{"n_layer": 8, "d_model": 256, "n_experts": 32, "experts_per_token": 2, "d_expert": 160, "normalize_top_k": true, "routed_scale": 1.0, "balance_loss": 0.0108, "balance_bias": false, "tie_embeddings": false, "lr": 0.0009, "seq_len": 1024, "train_tokens": 792000000, "steps": 16509}
Below are experts of layer 2 (counted from 0) of a mixture-of-experts language model. Rows are named router (the router's row for the expert), gate (a neuron's input weights, with its number), up (a neuron's input weights, with its number) and show model dimensions 0-127. Each number is 128 + 24 x the weight over its row's rms, rounded and kept within 0 to 255.
Before each expert's rows: a language model's description of what the expert responds to. This comes from a sample of Wikipedia text that the model never trained on.

# expert 12
It responds to: Digits and number words. First digits of years and dates after a space or parenthesis, such as 1995 and 2021, and number words one, two, several.
router [119 164  80 157 119 155 153 126 146  84 134 126 124  85 163 203 160 142 104 155 145  96 124 149 126 142  84 135 119 126 122 161 123 100 138 103 136 154 119 122 119 144  91 133 142  88 158 118 160 159 131 159 111 141 123 122 186 114 136 178 124 149 153 112 157 157 159 151 129 138 165 146 142 185 149 118 167  95 105 137 105 145 129 125 178 153 149  81 141  87 109 155 124 134 104 106 127 177 154 118 131 137 111 104 111 148 124 157  85 107 168 141 157 126 143 162 150 151  94 160 120 139  90 116 103 128 101 136]
gate0 [114 109  99 144 102 148 126 134 161 171 142 115 112 110 142 141  71 130 126 122 113 161 112 119 115  95 126 126 120 134  83 116 111 137 171 165 110 132 125 134  88 140 180  93 109  94 105 117 155 138 164 136 112  80 123 152  94 103 136 125 151  95 134 142 155  95 119 136  92 132 133 110 147 119 143 135 150 147 130 148 145  86 133 114 119 129 132 166 135 156 119 169 131 150 171 114 104 144 107 111 105  84 146 104 155 127 124  98 132  99 138  96 105 115 106 146 135 154 127 100 123 118 133 106 109 118 178  74]
up0 [ 91 133 135 117 127 160 162 105 133 142  93 105  73 166 119 144 117 117 125 166 136  92 168 119 132  85 101 147 124 118 124 148 121  96 148 118 129 119 137 127 128 104 137  72  89 152  78 132 127 179 160 148  87 104 131 145 131  97  84 131 117  87 123 125 101  96 124 131 126 104 124 167 150 100 153 137  95  92 135 134 146 124 127 101 163 132 103 105 137 145 132 174 135 132 170  95 167 131 109 121  94  97  93 118 123  98 146  95 146 113 154 146  82 121 126 126 135 117 107 146 121  64 145 165 151 105 143 138]
gate1 [113 117 138 183 118 115 123 127 106 136 141 145 142 144 153 155 129 126 117 128 158 159 113 123 113 141 127 131 141 118 136 117 149 128 148 117 117 163 108 134 102 105 190  91 102  79 114 152 147 117 102 130 125 123 116 114 146 140 102 104 137 130  97 116 127 151 143 135  98 123 119 140 191 134 146 107  71 126 178 137  94 118 136 125  71  80 116 140 166 141  96 104 162 142 113 107 122 156 135 100 101 114 113 191 136  99 125 123 170 134 171 130  84 109 127 139 126 131 127 163 129  95 168 172 170 103 116  88]
up1 [110 139 159  81 135  87 153 135 137 115  89 169 119 115 114 135 121  91 107 140  64 153  96 127 153 139 128 147 165 116 128 124 144 110 138 104 139 126  96  93 150 105 132 168 147 120 125 129 128 119 131 149 123 134 154 144 118 112 112 139 133 113 185 138 103 175 151 120 123 130 116 131 130 127  99 127 127 179 118 131 138 113  46 123 140 153 145 133 167 148 133 163 142 117 112 159 139 112  74 151 159  97 138 131 155 167 151 128 107 133 115 116 140 132 135 115 129 162 123 146 135 134 142 144 114 159 134 136]
gate2 [100 120 118  99 106 152 140 141 135 145 142 144 148 138 147 112 109 137 141 116 101 117 133 156 108 114 127 113 157 144  97 141 116 123 138 170 153 142 141 164 133 122  96 138 108 152 137 154 159 104 111 109  76  97 144  94 146 168 158 182 102 135 179  78 117 151  80 121  92 140 138 112 138 127 160 131  92 108 110 189  67 128 153 138  74 128 115 104 113 111 128 115 119 136 116 100 129 164 131 133 112 125 119 152 141 120 116 128 111 112 101 164 134 102 117 160 133 150 164 121  70 120 103  91 116 140 109 119]
up2 [146 104 133 120  89 114 114 137  88 161 150  99 140 140 157 124 143 120 156 102 158 150 130 109 121 153 117 134 132 163 109 120 127 164 103  96 182 125 147  80 129 119 135 106 134 122 111 105 116 102 104 134 137 106  75 116 112 131  98 100 135 171 154 131 155 125 141 157 121 147 121 133  87 110 123 118 151 160 169 137 142 141 115 164 123 122 147 115 109 156 108 110 135 104 117 125 108 141 136 137 123 109 115 124 121 119  90 146 155 146 172  99 153 158 133  90  95  93 131 148 137  91 120 162 110 132 131 172]
gate3 [164 152  94 143 120 138  91 135 133 137 126 150 154 142 115 118 138 112 120 113 132 131 134 130 106 148 176 116 159 116 137 114 110 117 154 127 125 154 158 113 132 165 119 147 142  89 121 122 180 104 139 133 126 134 118 107 103  89 116 130 185 143 164 162 142 140 137 131 128 119 119  87 152 137 141 151 111 145 116 105 108 140  87 119 159 102 111 120 127 151  88  46 131 172 139  89 100 153  80 143 165 121 128  90 119 154 144 129 119 124 122  96 126 160 111 114 138  91 159 169 102  77 118 121 117 131 158 112]
up3 [164 146 158 157 121 127 130 163  99 138 139 118 156 135 136 148 141 145 138 118 109 138 154 142 129 155 105 123 108 144 124 153 110 126 108  96 102 141 149 148 166 126 124  90 132 157 139 162 128 153 103 103 140 125 199 143 124 162 167 177 186 114  78 108 160 123 152 155 170 150 104 170  81 108  98 110 113 130 123 143 110 144 131 105  76 104  85  96 132 123 122 117 194 148 140 116 127  81 131 138 161 131 122 184  94 135 149 155  96 154 133 121  98 156 142 101  96 122 106 117 132 121 154  87 138 106 149 122]
gate4 [144 140 114 141 112 120 135 115 138 155 133 106 144 141 116 124 110 162 128 110  70 133  72 136 122 119 201 140 146 111 124 127  91  95 163 106 142  89 110 112 106 132 149 120 142 155 129 121 115  95 126 167 107 119  94  95 152 112 158 114 126 120 123 148 133 130 104 111 114 156 125 160 144 112 110 127 130 111 150 128  95 122 130 127 133 127 151 165 152 177 128 101 166 152 129 100 113  98 119 168 162 121 101 167 136 134  95 130 150 105 123 154 123  86 146 137 120 109 121 171 100 153 133 161 151  96 134 124]
up4 [121  86 160 147 129 129 135 111  96 118 123 111 167 126 108 144 124 136 141 165 152 109 110 120 130 102 107 126 156 147 130 143 103  79 129 112 155 188 107 155 113  79  84  82 105 115 156 117 138  80 127 105 145 108 113 132 165 126 112 117 121 156 101 101 149 133 122 158 109  70 161 132 155 146 133 101 103 116 130 123 129 124 115 153 105 100 137 122 173 136 136 195 144 161 148 113 114  87 169 165 117 127 112 151  94 102 113 146 134 142 106 118 119 108 145 115 149 122 103 129 118 156 154 120 139 113 118 142]
gate5 [111 125 122 164 187  95  83 131 117  99 149  92 136  83 142 121 144 122 101 156 156 122 116 112 133 138 144  96 142 129 148  98 125 138 112 109 129 152 115 137 126 121 118 168 129  88 114 101 118 117  98  94 125 127 111 133 103 161  63 114 170 160 118 148 128  95 131 133 154 121 138 127 148 119 127  87 134 110 187 121 119 123 114  98 160 177 133 142 129 147 104 143 127 112 111 124 122 127 144 125 133 128 149 123 141 123 164 134  92 111 116 117 116 121 145 125 114 115 144 140  68 147 157 150  98 142 140 130]
up5 [144 106  94 135 127 156 129  79 146 108 133 144 110 118 112 115 111  99 136  91 112 125 124  83  74 112  84 191 143 130 149 147 143 159 153 147 106  83 113  92 153 116 141 117 148 148 142 141 131  98 120 141  98 142 126 144 146 110 177 145 121 108 155 132 144 126 126 132 111 155 167 124 134 131 168 191  92 130  86 128 126 129 157 161 120 103 140 102 113 106 114  93 146 138 156 121 122 150 128 138  94 141 163 100 110 163 139 119 188 148 120 148 170 111 153 110  97 113 114 131 174  98 124 120 160  96 117 152]
gate6 [168 134 140 102 131 153 139 111 118  87 143  94 113 157 140 117 128  93 122 132 134  80 121 149 122 143 171 131  80 148 118 119 121 175 141 119 117 154 140  86 163 116 141 137 100  61  88 108 161  92 107 132 138 159 101 127 195 142  85 126 120 106 157 114 134 141 180 120 126 123 128 118 175 171 127 132 149 122 117 138 119 139 137 128 132 155 108 110 147 116 167 138 104 135 117 167 135 136 115 127 142 115 107 161 133 128 121 102 125 151 121 108 124 112 101 108 122  78 112 124  91 108 135 148 110 137 132 113]
up6 [142 140 141 102 143 112 130  94  96 163 130  76 113 170 155 133 135 130 129 118 123 104  90 105 139  96 151 126 153 165 132 141 106 141 133 126 143 104 117 120 139 118 149 150  98 126 145 110 130 109  85 121  89 130  75 129  86 159 134  91 123 123 117 125 113 118 162 170  79 114 172 166 147 129 151 141 149 129  90 110 143 124 100 112 168  92  87 146 131 132 147 111 139 165 146 141 133 149 138 103 102 123 121 163 136 118 105 130  86 129 138 100 136  91 133  94 170 116 114 125 132 133 150 129 106  95 142 114]
gate7 [114 128 129 145 148  71  84 135 156 138 146 122 151 120 104 113 116 111 130  93 141 170 106 156 138  89 130 111 127 146 122 129 120 180 153 153 144 125 124 130 117 117 108 154 140 104 137 151 189 151 113  87 129 149 119 143 138 181 150 113 110 138 108 140 130 159  96 137 155 139 178 129 111 105 125 135 149 106 130 143 108 109 127  93 121 192 122 138 143 126 128 134 112  94 101 149  84  78 144 155 105 155 107 145 116 129 127 135 170 139  94 128 132 119 130 158 110 178 127 133 135 141 125 106 124 128 134 157]
up7 [140 117 112 138  88 177 154 105  98 115 109 168 104 163 120 145 125 126 113 116 125 121 137 101 152 136 164 164 106 120 120 130 111  70 137 111  85 178 103 110 143 141 171 135 114 143  86 138 100 128 167 133 160 103 157  95 156 121 121 129 143 132  93 125 129 138 147  79 105 125 106 152 130 148 118 124 111 143  84 116 167 135 109 133 124 105 133 114 114 137 128 173 126 119 152 126 166 172 130 111 115  96 152 164 132 127 104 135  80 130 107 106 114 145 132 145 117  53 122 119 153 111 152 168 132 101  97 125]
gate8 [151  86 111 127 140 111 154  86 137 146 104 126 133 121 113 163 118 126 124 151 154 125 129 137 135 113 171 139 110 157 143 151 113 156 124 146 102 109 124 127 135 141 144 146  88 145 133 169 158  80 169 122 170 123 146 110 142 169 162 119 190 111 136 109 152 148 118  91 104 125 103 152 113 169 151 130 124 122 133 127 128 126 133  98  99 129 175 142 125 146 106 103 184 104 145 157 127  83 108 142 133 130 126 181 128 153 149 117 140 105 110 116 132 128 119  92  93 157 141 130  89 124 156 151 133 110 144 129]
up8 [ 89 154  89 113 115 144 147 114  93 165 118 126 120 134 138 120 149 141 139 127 126 152 186  93 173 123  91 141 152 127 142 117 105 138 145 130 150 114 146 155 117 126 119 112 152 117 135  92 120 112  83 145 103  89  99 112  76 139 119 114  88 131 109  95 140 162 109 125 133  63 155 142 151 133 132 119 177 132 123 104 138  88 153 139 108  86 142 125  81 126 120 135  67 130 132 150 131 116 103 134 119 120 127 140 123 144 115 147 115 134 106 118 137 148 116 156 157 152 151 110 106 131 126 176 132 130  91 129]
gate9 [ 92 148  89  51 114 115  94 138 132  85 126 110 138 154 132 106 137 136 106 150 120 112  80 162 117 138 106 117 130 172 119 173 143 124 135 138 134 163 108 139 106 133 138 129 114 177  88 102 112 121  80 105  94 130 153 116 130 124 134 126 198 111 140 125 125 120 118 173 130 124 150  99 119 140 103 114 134  88 112 118 105 127 104  96 139 182 130 127 124 124 118  92 115 120 112 160 111 174 157 118 149 145 129 138 137 130 164 166 117  81 106 125 144 109 145 162 149 150 103 107 146 101 132 180 122 109 112 151]
up9 [121 101 132 104 134 120 130 159 135  91 146  91 107 118 124 121 147 151  94 166 150 127 101 154 131 118 123 113  96 138 124 116  96 118 153 160 131 139 138 117 105 138 100 133 125 148  95 133  91 184 148 144 133 102 126 109 178 117 148 158 118  97 116 114 101 143 146 119 148 159 127 158  89  98 133  88 153 157 151 139  76 113 145 109 109 171 137 103 104 106 163 105 130 101 121 132 120  99 102 129 114 147 117 127 144 140 106 177  96 110 120 142 181 170 133 131 142 163 105  71  81 103 154 106 163 121 109 115]
gate10 [142 140 139 161 139 116 173  86 119 125 129 123 172 136 135 131 146 112 134 114 129 107 142 130 135 109 140 119 106 131 142  83 128 117 100  96 124 185 138 150 146 111  92 130 146  91 153 116 127 115 102 138 125 138 111 166 110 134  78 118  89 137  92 152 143 125 164 137 104 148 131 147 117 105 127  91 127 132 101 140  97 146 198 129 151 109 143 184 130 135  76 139 139 152 158  97  98 135  92 103  71 131 121 142 137 103  81 100 142 149 140 130 180 111 122  94 121 140 158 118 127 142 154 132 165 166 108 148]
up10 [ 94 123 118 108 124 129 120 142 113 140 168  93 148 122 130 108 124 137 124 107  95 152 122 144 106 118 151 147 175 125 105 109 160 138 129 139 115 178 117 130 138 119 120 159 112  87 217  82 158 113 129 109 121 117 155 124 114 111 110 114 132 180 143  92 119 100 149 146 145 119 153 107 120 128 106 102 111 125  77 142 104 120  91 128 158  97 154 133 126 138 116  74 134 186 115 156 104 186 152 130  69 107  97 103 133 154  78 117 109 158  71 141 143  94 162 131 108  52 107 133 131 151 147 109  96 107 127 132]
gate11 [207 110 135 184 130 148 158  35 136 111 166 182 122  90 147 149 142 138 136 102 142 126 116 129 165 155 135 124 154 145 129 143 118 135 152 112 189 126 150 159 147 175 124  86 156 100 150 147 159 136  76 144  85 126 148 134 126 141 115 143 132 172 127  95 130 127 153 124 112 120 149 139 101 125 116 151 130 122 116 118  97 111  99 125 148 103 143 137 113 154 105 102 165  75 111 120 104 113  91 132 142  99 132 140 133 139 157 108 137 148  90 127  91 125 131  98 134 122 135 156  95 135 133 158 149 158 139 113]
up11 [124 118 106 171 127 106 143 110 126 103 143 130 123 137 122 119 132 151 131 157 127 161 145 122 115 104 113 121 123 123 143  95  84 103 115 113 164 105 107 146 136  97 120 170 136 106 115 152 148 102 116 105 141  90 171 109 173 102 107 105 103 110 137 110 106 127 186 109  87  99 147 135  74 147 145 136 133  97 120 129 127 147 129 119 166 126 159 120 106 144 104 144  96 132 118 128 115 177 108 135 111  92 163 123 129 128 107 144 141 138 114 110 175  98 129 145 125 103 152 110 134 129 140 119 105 148 159 115]
gate12 [148  85 162 130 161  86 136 133 111 155 138 143 106 126 143 120 121 152 150 164 144 125 130  95 134 151 148 122 149 145 128 120 114  78 150 108 133 144  92 148 133 101 134 125  95  71 121 118 139 118  74 103 134 123 143 123 110 124 139 122 123 130 171 152  98 131 155 143 138 136 137 167 124 163  96 101 108 160 126 115 102 132 118 112 122  50 100 157 147 148 142 148 105 119 109 163 129 126  96  98 172 118 163 140 119 138 116 161 156 165  92 130 112  96 160 125 138 106 111 131 103 138 138  95 102 100 164 107]
up12 [119 187 128 152 142 118 118 138 135 108 106 129 123  74  98 146 114  78 142 122 113 147  76 130 139  89 166 117 120 121 128 137 157 196 123 124 113 133 177 108 137 136 111 147 169 141  75 115 151 113 103 139 142 135  94 109 150 132 130 158  64  82 106 127 170 116 107 136 106 142 115 110 140  95 136 156 126 151 142  86 123 119 151 123  83 150 134 112  86 138 121 130 123 127 152 156 105  86 107 125 134 133 141 143 134 149 128  86 137 130 120 114 134 135 129 152 131 108 126 172 141 102 138 135 205 153 132 114]
gate13 [110  98 114 139 141 128 150 178 131 121 154 168 123 115 118 108 118 126 163 123 141 148 105 140 153  78 116  82  92 111 102 125 127 139 143 109 104 148 143 163 137 153 102 130  76 148 131 124 119 115 112 132 138 123 108 144 123 138 136 110 136 107 109 111 126 122 163 104 173 113 140 108 129 103 141 132 164 117 129 115 106 103 145 121 158 169 128 106 126 153 127 175 129 126 142 117 162 150 138 125 138 140 124  63 140  62 171 148 139 139 133 114  81 143 112 105  59 157 123 126 105 141 119  71 143 131 137 139]
up13 [115 137 155 187 143 128 100 111 115 142 113 142 133 135  98 108 149 160 125 153 107 118 127 131 132 153 100 117 142 127 126 131  96 137 121 124 142 116 157 127 112 156 100 151 164 149  80 151 106 115 118 143 134  99 118 158 169 148 166  97 166 116 144 102 122  85 124 178 121 124 148 127 156 137  80 130 144 114 163  92  68 112 133 101 119 117  90 148 117 150 108 130 125 168 144 134 128 104 119 111 112 120 133 111 138 122 143  86 144 123  75 171  87 112 153 160 153 139 126 138 133 123 112 159 102 134 139  98]
gate14 [144 161 151 139 105 120 137 128 137 128 102 132 116 116 119 139  93 108 130 135 131 114 121 163 115 117 138 102 123 119 140 117 137 144 155 131 154 169 146 147 142 144 111 141 145 153 110 117 120 112 147 122 125 113 113 104 147  78 154 148 182 127 179 139 168 122  86 167 146  98 115 144 128 155  80 103 146 163 108 119 149  95 147 149 116 164 100 126  76 130 171 122 153 124 142 126 133  68 160 146 126 130 154 122 151  99 115 141 124 158 137 174 137 156 123 143 145 146 104 137 151 143 135 141 113 154 150 136]
up14 [136 176 137 149 138 173 161 105 121 134 149 117 130 140 115 161 154 138 139 149 122 125 149 148 158 127 141 138 157  94 159 107 107 175 133 125 114 162 119 154 159 109  94 167 148 128 105 116 172 155 148 119 149 146 121 140 156  69 117 110 145 140 134 102 205 153 139 120 137 119 108 148 154 119 108  98 157  90 138 129 115 135 137 165 106 129 109  76 120 108 121 137 133 100 112 123 157 129 124 164 103 111 137 158 115 147 116 157  94 129 157 139 138 149 114 124 146 135 132 137 165 136 144 134 137 136 161 124]
gate15 [135 129 115 102 136 109  68 109 134  71 141 157 136  99 149 131 124  90 103 165 119 142 124 162 143 106 155 109 117 121 110 109 138 146 143 116 116 143  72 146 165 133 112  96  95 125 135 123 161 151 101 105 202 135 151 145 104 139 127 111 135 150 134 131 109 145  90 185 118 132 169 119 160 124 117  87 149 134 128 156 129 151 117 130 109 121 134 116 113 155 107 129 187 117 112 110 144 181 101 138 146  88 161 152 173 156  72 148 126 153 165 112 161 101 102 132 170 153 141 136 105 120 168 143 124 108 114 133]
up15 [117 164 149 166  98 137  83 168 161 139 172 159 116 147 191 122 124 108 130 124 134  82 149 113  97 113 102 161 115 140 132 119 126 106 119 131 110 134 111 119 146  78 130  71 151 122 103 133 136 141 156 120 110 141 108 154 133 134 108 148 140 130 134  86 159 108 112 152  76 105 120 156 125 139 119 117 158 100 159 110 168 139 111 100 122 156 109  98 110 127 121 114 102 140  90 132 114 126 130 118 138 103 108 150 154 115 135  95 106 119 130 101  90 126 106  69 152 120 110 136  67 123 138 140 111 133 120 131]
gate16 [114  78 168 102  97  85 105 124 127 118 103 129 134 197 139 106 124 157 144 133 156 130 133 131 142 116 156 135 118 126 120 136 119 116 106 151 122 167 123  95 135 111 151 115  98 133 138 109 135 126 148 131 133 127 164  95 130 150  90 102 128 120 120 138 123 152 118  74 140 115 116 166 146 163 126 125 130  88 120 166 127 112 135 107 107 127 146 115 116 132 133 106 103 105 148 170 139 122 136 119 108 177 145 129 147  92 126 142 125  91 156 133 110 115 134 106 129 107 141 132 124 124 161 109 142 120 138 136]
up16 [122  84 120 155 107 163  73 128 141 106 110  97 168 105 179 140 134 117 106 135 120 138 104  95 125 140 169 135 109 134 145 178 107 134 119  99  73 189  95 107  90  95 126 152 109 134 142 147 151 120 116 112  80 147 125 121 138 119 117 143 117 151 121 135 142 128 117  99 146  88 114  82 150 111 137 152 132  84 138 134 128 137 143  69 106 142 112 124 110 120 114  95 161 104 138  95 133 117 171 115 124 129 117 119 121 135 153 135 154 113 175 141 149 134  95 128 139  81 123 137 108  75 140  93 116 134 109 161]
gate17 [140 135 129  98 127 148 122 125 137 129 160 116 110 145 119 109 128 146 126  94 164  97 121  84 128  87 118 131 107 142 146  93 109 138 110 121 143 134 176 105 155 167 114 155 115 131  95 152 151 145 141 122 108 139 137  95 151 159 124 120 168 115 137 125  92 142 120 139 142  99 155 109 110 147 126 122 149 133 105 151 132  88  88 177 143 148 122 124  70 111 103 111 158 128 120 142 105 113 117 115 150 143 144  95 134 129 170 195 114 109 117 144  98 143 120 105 146 152 141 146 133 139 119 114 136 153 100 135]
up17 [111 132 107 116 120 125 169  98 135 152  92 104 113  82 154 144 133  90 122 117  98 138 132 151 118 141 146 108  91 144 128 153 133 155 132 125 121 124 100  88 128  78 133 127 135 145 147 122 107 159 120 100 114 135 174 158 129  83 136 144 106 102 135 116 100 151 141 147 132 113 125 126 122 134 128 128  91 127 129 150 163 166 131  99 139 112 164 106 131 163 158 150 155 123 176  91 126 169 128 122  81 100 123 171 123 125  95 124 178 150 130 111 143 110 103 143 131 131 146 103 108 142 143 149 144 151 134 159]
gate18 [109  84  88 119 142 137 150  71 150 126 157  93  62 107 139 142 104 145 137 122 133 110 131  91 146 114 112 130 154  96 132 120 118 151 112 178 124 163 117 130 126 139 154 226 134 125 102 116 147 110 126 138 116 102 119 167 154 163 150 129 163 157 152 142 129 149 136 144 108 140 109 119 127 170 158 140 117 145 117 119  95 131 156 163 137  85 163 133 136 146 128 142 153 106  86  98 120 150 117 123  72 126 115 141 118  90  96  90 151 125  89 154 134 138 123 152 113 129 144 140 132 127 128 136 113 128 140 149]
up18 [109 132 166 153 128  88 130 141 136 160 135 142 114 151 109 111 162 150 157 121 113 133 135  99 126  97 104 123 146 138 137  98 142  77 152 141 167 110 159 111 158 150 120 128 135 119 135 142 135 151 156 145 107 137 105 112 138 169 125 115 105 145 165 152 148 129 150  99  98 132  79 135 137 114  95 175 111 161 118 146  98 123 113 119 132 159 118 117 134 132 134 118 135 166 150 127 123 153 133 106  98 145 118 145 144 149 125  78 129 140 139 113 135 167 124 112 137 123 144 102 103  84 136 144 140 132 118 135]
gate19 [125 153 109 112  95 108 134 104 107 147 119  91 123 134  92 153 120 160 122 109 143 125 126 123 105 104 146 121 166 127 134 155 127 102 136 145 143 124  99 144  73 106 126 128 109 131 144 122 152 151 126 156 121  94 148 149 124  85 119 174 112 118 177 158 117  93 144 164 104 117 128 123 134 152 103  92 137  96 110  95 117 114 153  86 106  90 113 119 141 130 124 167 148  95 107 133 147 133  66 120 143 126  89 121  88 126 147  90 176 122 148 123 137 100 105 136 130 174 115 166  70 103 140 134 138 129 162 145]
up19 [ 92 163  88  83 117 142 119  81 136 120 147 112 186 116 136 136 144 105 129 143 120  97 102 130 130 153 152 121 121 166 144 136 152 139 115 137 148 100 116 157 106  92 141 108 142 100 128 109 122 122  85 104 157 132 137 185 168 150 140 140  98  76 117 139 127 152 146 162 124  94 161 101 122 176 131  86 175 143 123 122 156 132  87 124  95 143 117 126 108  89 146 139 129 136 108 136  89 123 166  95 135 110 129  86 108 111 131 173 144 130 116 159  93 113 121 121 124 130 137 122 151 138 118 113 141 123 111 106]
gate20 [ 84 119 101 143 144 123 108 108 151 124 118 114  89 182 138 106 116 155 163 150  97 118 129 148 138 137 143 144 122 124 118 117 135 207 110 126 130 125 135  72 140  92 150 140 131  98 101 135 175 101 123 116 127 117  93 129 130 160 123 145  97 157 108  96 150 121 120  92 124 125 143 106 120 106 162 136 116 145 125 103 117 145  96 107 117 180 160 147 132 111 104 131 100 157 102 163 131 142 165  97 115 117 135 114 157 138 130 125 101 140 129 127 101 117 120 116 142  83 130 154 122 145 135 107 188 125 148 147]
up20 [139 143  88 121 144 160 160 128 143 152 134 100 164 172 122 139 148 129 115 145 133  98 162 144 101 115 142 103  96 122 132 113 175 151 167 113 105 148 143 163 130  99 161 105 144 148 135  95 124  93 137 115 116 130 131 193  88  92 150 124 129 102 112 122  94 140 123 142 128 112 196  90  95 123 161 133 143 141 133 111 162 168 166 139 157  80 145 137 136 111 108 107 135  84 103 115 133 148 174 115  94 137  94 125 108 175 124 164 146  94 154 130 117 126 102 136 136 108 143 105 131 135 128 145 180 132 120 137]
gate21 [ 83 161 122 134 135 149 187 144 135 132 142 120  93 132 134 114 122 120 127 145 114 128  82 140 155 105 101 109 147 124 113 118 120 120  98 152 126 191 138 129  95 100  92 103 129 146 147 121 114  96 110 125 101  99 158 111 169 138 168 121 120 104 107 128 140 155 137 163  95 113 146 141 126 110  93 118 130 126 113 115 108  92 157  89  93 123 175 130 143 140 134 178 116 129 118 132 158 102 145  86  71 113 173 125 134 143  58 120 158 131  73 141 113 142 123 143 139 105 133 106 142 134 146 108 160 125 149 107]
up21 [179 128 112 138 116 145  81  74 120 121 118 133 149  74 145  99 131 127 120 151 128 121 155 136 101 138 117 133 155 127 121 135 136 152 136 135  89  75 129 144 121 149 137 131 127 130 112 182 143 120 157 134 114 131 148 174 118 100 146  95 136 124 146 116 110 143 160 103 115 159  43 151 146 145 181 139 118 133 163 114 162 145 105 114 144 121 132 134 120 135 116 104 135  93 154 138 115 147 118 153 133 104 122 157 144 107 155 122 152 126 139 131 149 132 111 124  88 101 148 121 131 118 101 163 134 122 140 111]
gate22 [125 165 132 121 109 136 127 143 103 113 135 103 115 154 135 132 115 124 126 121 151 117 142  82 138 141 122 120 164 154 127 131 106 102 126  96 135 159  92 163 130 153 131 144  57 120 153 129 131 129 124 112 109 125 138 101 102 100 110  88 133  99 135 145 133 145 126 149 133 101 125 134 121 120  94 146 129 113 127 108 118 113 153 103 135 117 129 104 110 116 143 104 136  92 126 136 154 108 136 159 158 106 164 132 132 110 112 175 130 102 129  71 147 143 123 108 134  75 137 148 149 149 112 124 125 126 157 121]
up22 [150 152 128 142 121  93 106 151 105  74 106 137 189 130 119 159 139 142 139  99 133 151 149  96 133  92 163 110 209 143 122 114 121 105 127 150 171 147 101 124  68 155 112  92 123  43 104 174 147 106 138 149 124 109 144 110 135 120 128 113 134 126  88 138 102 152 138 137 130  79 133 131 114 145 147 121 110  98 108 154 147 141 164 109 120  95 128 133 139 108 127 100 152 106 119  97 121 122 117 148 161  78 113 102 140  94 117 122 127 162 143 120 139 125 136 131 109 165 155 127  86 125 131 108 109 110 133  76]
gate23 [115 138 113 140 130  99 118  88 109 130 108 123 108 128 119 122 120  86 166  94 148 137 150  81 134 155 134 137 128 152 136 144 121 109 153 134 129 119  95 135 104 122 135  96  90 130 113 134 126 142 130  91 106 126 131 100 180 127 155 138 187 147 192 144 128 142 125 145 116 114 166 142 151 159 117 165 172 189 147 148 121 134 132 144 122 102 104 137 126 116 138  87 121 154 115 119 130 159 126 112 128 134 102 138 132 117 147 135 135 136 149 100 210 149 124 109 135 120 149 120 160 104 120 155  98 120 120 136]
up23 [ 82  82 156 115 132 133 124 139 147 107  74 104 138 148  98 168 115 133 147 154  97 120 150 111  98 170 126 159 152 102 143 126 142 127 137 120 101 131  88  88 129 120 134 169 112 105 133 110 132 136 119 119 155 164 121  98 169 141 103 116  97 154 161 136 130 106 159 143 105 156 172 121 154 141 133 105 151 171 170 154  84 140  91 124 131 113 117 125 152 134 129  80 135 133 140 125 132 151 112 122 147 124 147 141 151 174 168 131 129 128 123 131 112 150 115  93 165 131 142 153 122  96 159 159 166 138  98 133]
gate24 [111 128 148 101 148 116 165  94 147 113 129 133 100  95 142 134 109 107 159 161 150 104 149 103 143 144 143 105 120 149  77 127  87 127 120 107 148 164 130 155 138 120 144 114 122 109 143 101 177 106 139 111 146 134  75  93 175 120 100 130 142  96 121  79 108 123 104  89 136 141  89 152  89 107 141 132 151 127 162 135 156 158 147 127 128 174 143 129 108 120 120 107  78 138 121 181 131 109 144 135 133 136 144 112 108 167 132 128 129 134 119 106 122 111 121 163 133 113 163 156 126 135 129 117 111 130 141 137]
up24 [ 90 151 120  85 119 125 165 114 137 119 168 152 159 112 139 150 121 103 157 137 104 143 127 119 143  99  70 111 138 118 108 141 130 118 123 118 129 165 110 139 125 147 133 126 157  94 162 102 154  99 138 169 139  85 118 136 170 122 129 157 173  87 142 108 159 106 102 110 161 158 114 138 101 136 141  71 160 138 160 164 130 123 135 148 148 157 134 140 138 132 142 101 133 103 105 166 132 123 151 140 135 118 127 100 128 134  98  74 116 150 148 138  96 121 125 119 118 103 148 158  96 152 109  95 129 123 115 103]
gate25 [130 143 155 131 141  84 147 142 136 110 135 107 130 150 128 113 105 121 142 116 123 108 107 160 132 162 122 125 156 168 108 144 132 151 128 139 120  80 146  78 158 140 124 143 113  79 136 141 129  92 109 135  97 126 150 119 133 176 123 139 141  94 104 109 120 122 131 105 115 144 125 113 139 172  94 112 167 136 133 120 116  88 133  82 148 152 124 134 175 117 143 171  96 125  91 167 156 156 119 102 127 173 162 147 136 152 157 128 167 154  75 122 128 103  98  96 153 109 116  93 124 121 128 129 118 152 142 138]
up25 [132 131 130  95 104 104  89 140  86 130 167 114 123 147 132 122 138 123 146 148  96  92  98 128 170 122 139 118 144  74 133 196  99 132 145  97 132 134 116 122  99 156 112 115 151  96 139 127 156  80 109 134 133 130 133 152  95 145 175 129 136 112 153 145 143 132 105 102 164 131 129 120 131 172 135 118 115 171 135 119 130  96 140 101 109 118 102 136  99 126 162 132  91 113 140 131 101 133 124 106 128 111  99 141 125  97 140 153 133 152 111  93 107 107 121 114 152 161 129  84 109  73 115 121 155 129 139 136]
gate26 [131 113 103 164 120 122 125 154 157 170 153 157 103 153 134  98 102 150 136 152 176 118 145 118 166 114 140 118  99 108 120 145 135 139 132 130 139 168 163 118 113 103 133 167 123 160  87  96 136 123 137  86 159 122 138 116 151 164 126 130  90  88 162 104 120 122  95  96 125 133 165 127 126 195 124 137 154 107 137 186 125 141  98 196 116 193  93 119  87 128 121 141  94 134 130 152 142  78 102 131 108 129 162 152 143 145 119 155 138 133 157 171 141 144 150 138 134 129 128 125 113 122 173 129 115 107 150 130]
up26 [134 154  90 162 119 117 106 115 162 107 136 124 112 110 156 169 104 139 112 120 107 139  76 130 164 111 165 113 112 127 144 169 143 138 118 108 160 145  86 146 150  91 116  90 138 105 145 111 117  94 134 101 151 168 131 121  88  65 117 151  90 131  94 127 143 163 117 138 129 134 140 131 123 115 192 134 106 132 137 142 113 141 136 164 127 152 170 109 124 150 115 164 128 123 102 137 132 118 107 143 141 110 149 127 132 108 120 174 146 156 165 139 158 163 115 112 152 110 139 113 125 153  90 104 155 108 103 135]